From a checkpoint of a small mixture-of-experts model trained on Wikipedia.
Size: 13 layers, width 192, vocabulary 32000, 21.8M parameters.
Experts: 16 experts in each of 13 layers, a softmax router, a shared expert of 256 neurons.
Training: a variant of Muon for the experts, 385M tokens.
Below are experts of layer 6 (counted from 0) of a mixture-of-experts language model. Rows are named router (the router's row for the expert), up (a neuron's input weights, with its number), down (a neuron's output weights, with its number) and show model dimensions 0-191. Each number is 128 + 32 x the weight over its row's rms, rounded and kept within 0 to 255. Numbers have three digits each.
Before each expert's rows: a language model's description of what the expert responds to. This comes from a sample of Wikipedia text that the model never trained on.

# expert 5
Description: Head nouns or adjectives right after the, a or in, such as the word, first time, United States, the UK.
router:173097147099104125095155194090090126173144135176137086135141136101080140161155134126133134109100062115094108102108139126140058132126108149085161154082170084108109111204142106151181178154105067130166176111168095101130104129170128109178064109151112129155165180120090125129173112086173167136132125171164176154069183142121157149160104139136149135102148106145085125115074121162099101119097096166116092163142097198081168042155112149141153117126091123193120112145094102094061137145110065119137152128119053145155140063138162134151103142126087106082146121126132186134111117104151116083
up11:123129051099124138179128132163105097090129081126129168134161061164122116088169100123092129149164171069090175182117119091184115150155073120063138145110137165135077141111164120109168085141137137171106094126093110122163192093147182134167094099134133126142141167105115138204136160098123165080175178177170161153100117092125107113103108163128129151142140115070124129125144173127085158150100123128151050133080124123099145082129125100147165182139124094155148147135127161184121105094066143102091116163170096119077129096095131133128142142100094138119080112142141207130066094098181082203
down11:160114212107103129109161145214101137118154120111169181136112165100120114118119129098127151101154157103064122131195084121097087147094145203099134147091120096121116110123153116170159140105166119083175066118121109122176074140083214149131116127138165176145168191107174148112118093092077149178113104096136071069154114151150138089144072128134161120150079096186121142159139159109126071154175115080118146143110129152093122124116085093097087083122128166119092149126106167107126155123129097181133152147153125209121155138063120120072136129118148059176111138135138182084133129077131150124
up12:146094113086132129108103202140117196122160158162112152099102162123135143122085146092194131132130109135097089128150153111205099090127095140099136120109110057154102112052091108140194121141123085129090094121102088151173109152061128090115056082137155150126154168160093143148091157072155184160102064150134169165127140161132186195154089161127139137125122092109154142150173089134199117160137115080209134126103146164091125131146099105107145149138110105100145134111130070153166132143147155126160167091129171145125151122139168145137144071055150109118164169087134113094102081074159086103
down12:150128166128037091099106118094157188107089129134130087110055119123166156145093103158083101175140158127119154112163138082144154119159135109108164139177149114144157074099161115123104099144165157085114158124188150168147167147122182133119149120149179131119116119108072121116026178078151100135161087165162132128147103214113176117109176086097191093089100124132139119143137098090138116050117175150128096144111107168194165127119135109158115144166147126118177115063121135155035181092145090085132171161113098139129105109172132161110090133111138152088112115089171118133096158115118149121
up13:108132100145120104126138197135115156148132097150209134059137129153123126156100111104154139096115148115156092105125122169112168058121097152097147128112184110119135185124185194120180175103128145122126159144086113139151124097192107131071054120119102118106161123150120095168133143094074172154087167073168104192133143074174104147140169107084088096111144130113118172105110129179176143134105103091141133120117123148126100188136101110089138180078166153194157098155131111037176112143161149108090177109118081057185173093089065109128184114101117153127108128155149145100113137147115113127
down13:110142155128131110157137134108132134156066094162090157111076122127130147130086115089163102124146158148081085086160137153161167100109180108111209121098074132084124137185160082108115097111144132171150099133111114095153097124138121145066132110149130153090122093134154033194119133099152152115055157086167083189167117158145115161144147173134223125114182149100136057148115149168102111185135084105152124182154122124167072104126162126140123095173116151150185130187150147096145170134064125127101126154139078113184176099123119101091132150087103105156108091145141132097090146096171072126
up14:139164182148140043121127101127090114107104110074165127107134167134147114164158102145134127110110141108190186122125170155075094118144143132091092165113139124126139117134113185139086188087164135218151141153092155085134133111139055167157110079144161050165098136081164129118165168118155127144173097150172109118075128116117173111152121172118166119142124144088117184115116170118077118102135117140060119086090114132134149152084182196099099140117165106055175094154114111127077139112136104072149158189084152164124119114106108125205139190128148127117115135096089108164115141086126068104
down14:172058140155109109126117111190186123045130134117180152133177129078125053097174137120165153147085186125115132159152144190080126170152175090109110089161104174126157084105130107067086157141145095152104173138164113183124085162133156112106110160146092180106095093062113171098127161106118088177138126091141179128139141121153125156111139189122117122107145137182136125164087142114170096102171153118136109117186123108099141085059124095060084115155123126138177128096069172109029118140147090105157100181136095135113165085149114130135114128159128134151118178148136109132115153131119125083
up15:144156127123095093120116146122115168159156187151131094104080141151105150139122126163099091134202169097160124052143144102081098106164166123166082128084129146076093189157169098142152167147137140156129134145104120161118172100095056102125074119094120117092111164136184157141097133104068174140105111104155165107199160138122069154111128091145105099155135196158074145130105143167104063080077111146214102114149181123139113092146154191127135127147151124104105130107072061134162118144161090089088105182121083085145129123166111141095071140125189184146158139155099108161109113134140137159
down15:092117113111118183226060082133161114149161179116170163109152100081130143156094093092109108123195177168173172042093079117165098135105147115103074134175089099131148129200139199084117117154084121152117192126165129122125178124171074164120128079118137157118118114118139133067126076126107150148216141144175107094136140122095125137112059100145161143143206108106114195146102169129145099121110117151134091114125165137087125101150147155142152145195135126115149128128109094112124123080128126079175097145108138134139098132128149070105110078114076145137130117165108138117100127124163077140
up16:167187120072115097134127175129081111138160125119111126116081091086112098102140170101168172106056171143108160104119053141090141126144165142069158135156062216106152135083146110118106158106112156053140171135154126133124108118172120167131127143189100089163088164144112144141141160127166139089117132176161122100148179109136131079120171163124129090138167123082116097162090094064069102158116115131135155132097142122147132105150162149178183108161100090162143094131166089107125162111205168117094109157145112135146113141095189138077108081067139140150101120149196163150069174114116161091
down16:141117121141137055163148021122138132150157179147130108080119169177145083185124111107121090094098157159186137168113120156098116175224123166093154125119125163093121140153168101108153177095149145118123127121138158154082164179144152108119114189136154100106149109135139118088144084117079212117110051093151117141132133187151129092129160125138109153103117108093145100149129136073169094118107153126145112162055157127140117131116119106165119132081054134125128121207110143133141134104126132195085082112172085113106112144138054162113061159148142090095137132152108136167079184142130086104
up17:111089095086116101126120162047095110165152107128172129099148109132189131128169165128105107146143147154128122108161137095071147123153098098093105150160176132241106082112150162048133117081113117132090087121157074102146143152154151124139087107111143101093140192109079109111144199120147114128139119125116100091084110080109165166165121111108157108109106134052175153161150121134101134140104150099096157158174189096151117103067205151122101109147109088130127078222164171142146109175112107126108148154151168179114084076140133132162143152071152122115150156167148121142095181151101125164
down17:097152172185168178116122097132177109124190117090196151139121115128086128184114107146155075111115112131145075116098035156102102087109094145163141128130095209077084141168125118105137100139159039132132152124137118147162095124182152124121079151109127120100158138160184077127184168156148132158137171079100100111086118163117133083124091174176183042159151161072158156133113158137118090103144108110107078122107075118098114074120140070139179130154159115166142107078154147092143112126180113089133146142103162129108150136127139105150166154117187156127126140139139157146127086049113139131
up18:097124107142106178100134164152134120117127153143139116133185117152111146135170189086127106136155075080140074147115122144134098099154139095104187144130105132097154135187152170149166151112094145074123117106199068076130144133135094149159078105060095128129140192179126144121197141063100164164076142127124147102113132125117107130164095104092168104173111091165117110105085093145106144127174134165101034179092119115119094116189160176134103176107124161141069118123077135118160056105129134123155162098115163124066136084065172195140147129159145118181095133133124188113138096159129122183
down18:060127101152140119160133134083139079094137071087175100100106113136118166111110126163188141125191113093119106073151162172116128137160135134115141131113132103128089134116119116072113169095107148136092180146118133163086115138164047102127137154180163098060087081136126130154115137159135097092175154127112118173099122087151104122083157204197054117102113160142130133180131193149128134118150103171168127124135158059137121147170104193159082151127148139139127136171163144202114099150091093167125102137095135064062100149213086163127153144135081157066161113126123108122163100138139099132
up19:159129095114108154122095163101152110154186152118158174037211086115093137191121121157124093120109135124113140066091060186115064129133132130108187232147174126113156099126168147141221099153149141102157130133122109126124124081156168090106146121157122106081132129132126152145126109082131104156113087156142107130127102100162093151101125191164127131114085171060109118091077101111117110118116173152137133161172163187089122118146145158117104149140182130098155093128112139151133091131092158153077121101133053052122127129137102142148098097097176120127109143133090126146108102174184195106
down19:142152163097093154144097192139119147120162130086177134163125124142094096103155163140091154145131125153194126137136101189087141119164152069153206091142056137118124097137096123127147108128190146147154143117117071119156166158128138080137168154047181122160087085127169128057115124111144135119160057079149096118165097135136094128112109153184053148148085129118155179088178111163134106173105064087137116112128131114107160152119128081174122159107115168130125139060145159131109151134128166091084161110146145097054088098121107142166114167163123121149072121117086140195063107104153164148
up20:120109150168155156102138179172140102089172190106117082164092190096101154144084113140129086093168116116121121069149121118118099139146158139067105173068166123147084129103133144187111167183129118164146094112151125052159112147124120124092149125169087145168167132108133138131206196120094123112131161111148174163106136174105142062198120105136137136040149140137123170164097145151087175105136102123129104182119061133115093125099126192132097166131122050165152122107147068077128154139089128103145147142118087147072103126150145088094092172174121135124130096103109102206131102115129099118
down20:159171141139095092146101128097108148119089137101108135147133102157090097107146179142140175096166118168060069170125067115140183114159139093127128161106105097129147173172152113144085126085134085113094115101133162133160147171173127172148180143121078108087080146115103072140135148205164139118068135154159120136168104146160127151074088179165161147130049138155118122127140199073170132119183082122102120136072091169135089094100116157143186148107063096193149112149073119143136107119162161067221150096159118113084126114151148114111110151117089117158134163132062132113148119127151117103
up21:126117155104162157134105193143112092110148145172135104131058063130085133147136140192118074155144155166146095115096115137065081150106067136095126099107208164085095086115125086141195157108141152138150103163097155078207124159108160111100086100111129150185097157174148154197102112122110130102128115165117190130094145116178124130123121100085124166121124106129145156145119140089096145069051139179073090171153137111095145136091147144140148125152093177179158101117126163150086137163059107169167141136191091149132138134155130165066096115122151105115107108058116157154111148132078147145
down21:064160138092111180169157114094075147163109159157095119141114095119126136075124092135135063157084089131164177101131155148159101187115132104185130189129148156115207095102114101122123078171098147115245191140086169137140081145104108099103125115095127090128140064135101163140157167110119147151121147147149119081101168117186120111145143131110159142097202138161142153106147102158112145165122167106069137068134165101162113148167151051106131088135098084158122143149182151132131090113133141114091114161187100147125141093155141130163092113112104138101121156035122131091085084113150121126
up22:164114129103176128124121112092110138165124163136116126116087162091135084122133144076061134148152232132081095183122161147097107136152133140134082120158114136169112074083147068134138152131175144111093106145085134170129074147108120145085141143120123151138108222110161117165092139098217126140086125201124144154091187107141102152113129148162122091127138141155137097115152075152067129094159097139136113091123123175146139056083084081070129089149187105169136096085160083152125166043139124150155126131133112136131144079112174164159135112124156151213120098152151121134106146164134075096
down22:084164125118163160111041092116136142084138143161093168118108159161143146094114122087109173166102121133158103129161131116131111096122141126162093124140157143224155137095099100145122064103176097135075089092053116114083155102100058188120152135134126141141101159197181116141102131134146121162091143117122132156111152179113160130140130097127122103102091144103123087123120134171100159106142167139213145175115167145140047054122136169119062143108179180140208108119111114144082172097107112115143165133094119105157044138169139145153164138182079112130103108147130167113147127169143080109
up23:112136167124134133119118148088114143115162076160107166097161175101171121077105120121138137157105118147101157110147183170159110049141205152119128074168151107127115155110180120105133138104144115043167131126135162128135083099110163092108170092124107106157175063124138085148123162142140163078083173127134155169093134149125186164156134079165179153107164097137150142041082153121106114148172116132137151145153152087060093118114095158083045126160110151123154123219111138134147181110154123092122145107153018131124150133132052116129112137134109156150112134105146112102129066125126124178
down23:147170106112156135087120086087067131084164117177084114145123150118105154051115133087134117145110133171100134144144146124124132098116226119115179190135131116093095166125133130130083170169136101166088121135178129139114131121100107135176136133124132175137097127162085130131153136082139134084104106053086106127104077129126061124207158060163173188137164121121110142119121142122153053114092220089110149155112150167130149167092135122102106121119135103206129115152152131167150143189135168111129118142132066119155126080137133148121160168116107122154098109129088074060150205085111123184
up24:079108092135114103096129100141176146134144116146097145164180125159031145115119156136134114088128164109141122162128149136097136123085153162146143142080127127170103182177114200136124113113107137144110105112166135182146144122130072113085120080135127105114165081095114119142170146095110135117149120157181133174154116103109189156194111079083137085056152175077162189110114129170109092119113098152120214146103103106108097100064152088120152107197160131076115176139158106147158140097165174061148133154097152071149083126098083097124109084110142123120112170160119145153068182153140149201
down24:060179161127109148031109150072072161109155153120051151166119136180106133140113154124136188127124177133149156136111069131160063166163146188114119134110129173132076114165078131136101107122115126093097095168148190132115077178157115161091121117093117118130143162098123138166160088101044193115137132132116078154133162155140101113163104135108097153162136076126134129082102100127120130149139132086122158176152115093113128055121165061133140125197181115152158108062139087093132191139135171092128093146189129156128129155151087122122102136142133141103093110118106177154091169139155171118
up25:118144189074108101152136169135152115162110135144099103177114165043086069146112149054152149166075113116139077139117140144096126123143094139131141184119164141148133115109143145137135148136171091117189144182154144088195129074116177095189127090163181076132097184163078164132084144081160118143084094123154145103119088155152155136096156112115130122109185074118161073153073099111121144140052107142100115112104132124101108127126085099144114072090154118099141113069121161091109093114118130111120136112107131165155178092215095160124145137169101149188143121159175155120105145196179122156
down25:080182102144113097196082138104168104144121131097096143159102179168122102102063098132147143129181120141095161126133142086129134119085098115085111187170108102110165080050115142065103141166071120142122109162144143149127127125091255098138144084146105113120134176103117102087166131168152129118111125167122154146172126139122126087084141134099093127139131122184090138063122155124196092090130087164140148085122140157150121132130159119125165119125098127159097177115073137139129145146174129078085152163158203109127189083114210112088122144079123116174092138161130155120142141139131143076
up26:115094113091089088119165167106130138083138159080200143088093147096058080137136066146088083101122066182146154113117197139107118115107122092121116095134067056153096169209122142165150153108132178156144148116119129191130083114098125141083151100119130144154141155168137158157153163151112109149096109204093177139123163123193125115134122120114147119100095170121150095102118161167137128138078134145157164114125082114164207082143169147058087156166107149173111078162141149099084100130110196123080121137120135141132118139174076154122134081163124094124162105094163097103154108087107117159
down26:127132081114110118116100102139058149141096102121079107094159144202151187133112131101046136174141128141155158132131136136160083119147070137155160149097103164161169118060100111145133139153115146149089176101131161117073062169148127121077047113087177175060118137102127140102134174144131111119104100218107144159154090110101129165144196157077161066166145129097108126127190158098127169122118169127117143112100174129094115080113106152052126124137100134143101117095121123107192178170124111126123127115152183137094156112110117130104129131120122199181167177119080125129135196126162113122
up27:153145116095184123120124144097136121158101147089161121118126136151122166086152106084090175110090082127133097145113198103196136102155138159134164089113084167118096193145099128148133146144153184050149161088116081099140132161140155163194114101152099140112159107125056113097129137091164076131164098183133167133137153147105163180028162103125067098165126143175099139120142106142160107146151138141149140171157112087093164102124056110105151121157096143159102046097101165073115133086129137109108145106148171105136146138078125141174105156145098178034105169172143145111119180118140135110
down27:111127111126160173120158083163131114119202134151128084130118192117085189044054156181169107110178102140209179169164188131153108149148141104138125121127134130137098135045129138155133162142162131115127122117152127098148124122083165175117121163098145137135153108128150094159164117125126126157130083065139127142163143124137124108135087122147075094208122153131115164120092148058190152107089156044155131155094086119092123094091118127103106088145165144091141130176203136136159134099117139167077120120133122042082124093096124119131149062176106088155135142139102130159094074128092122124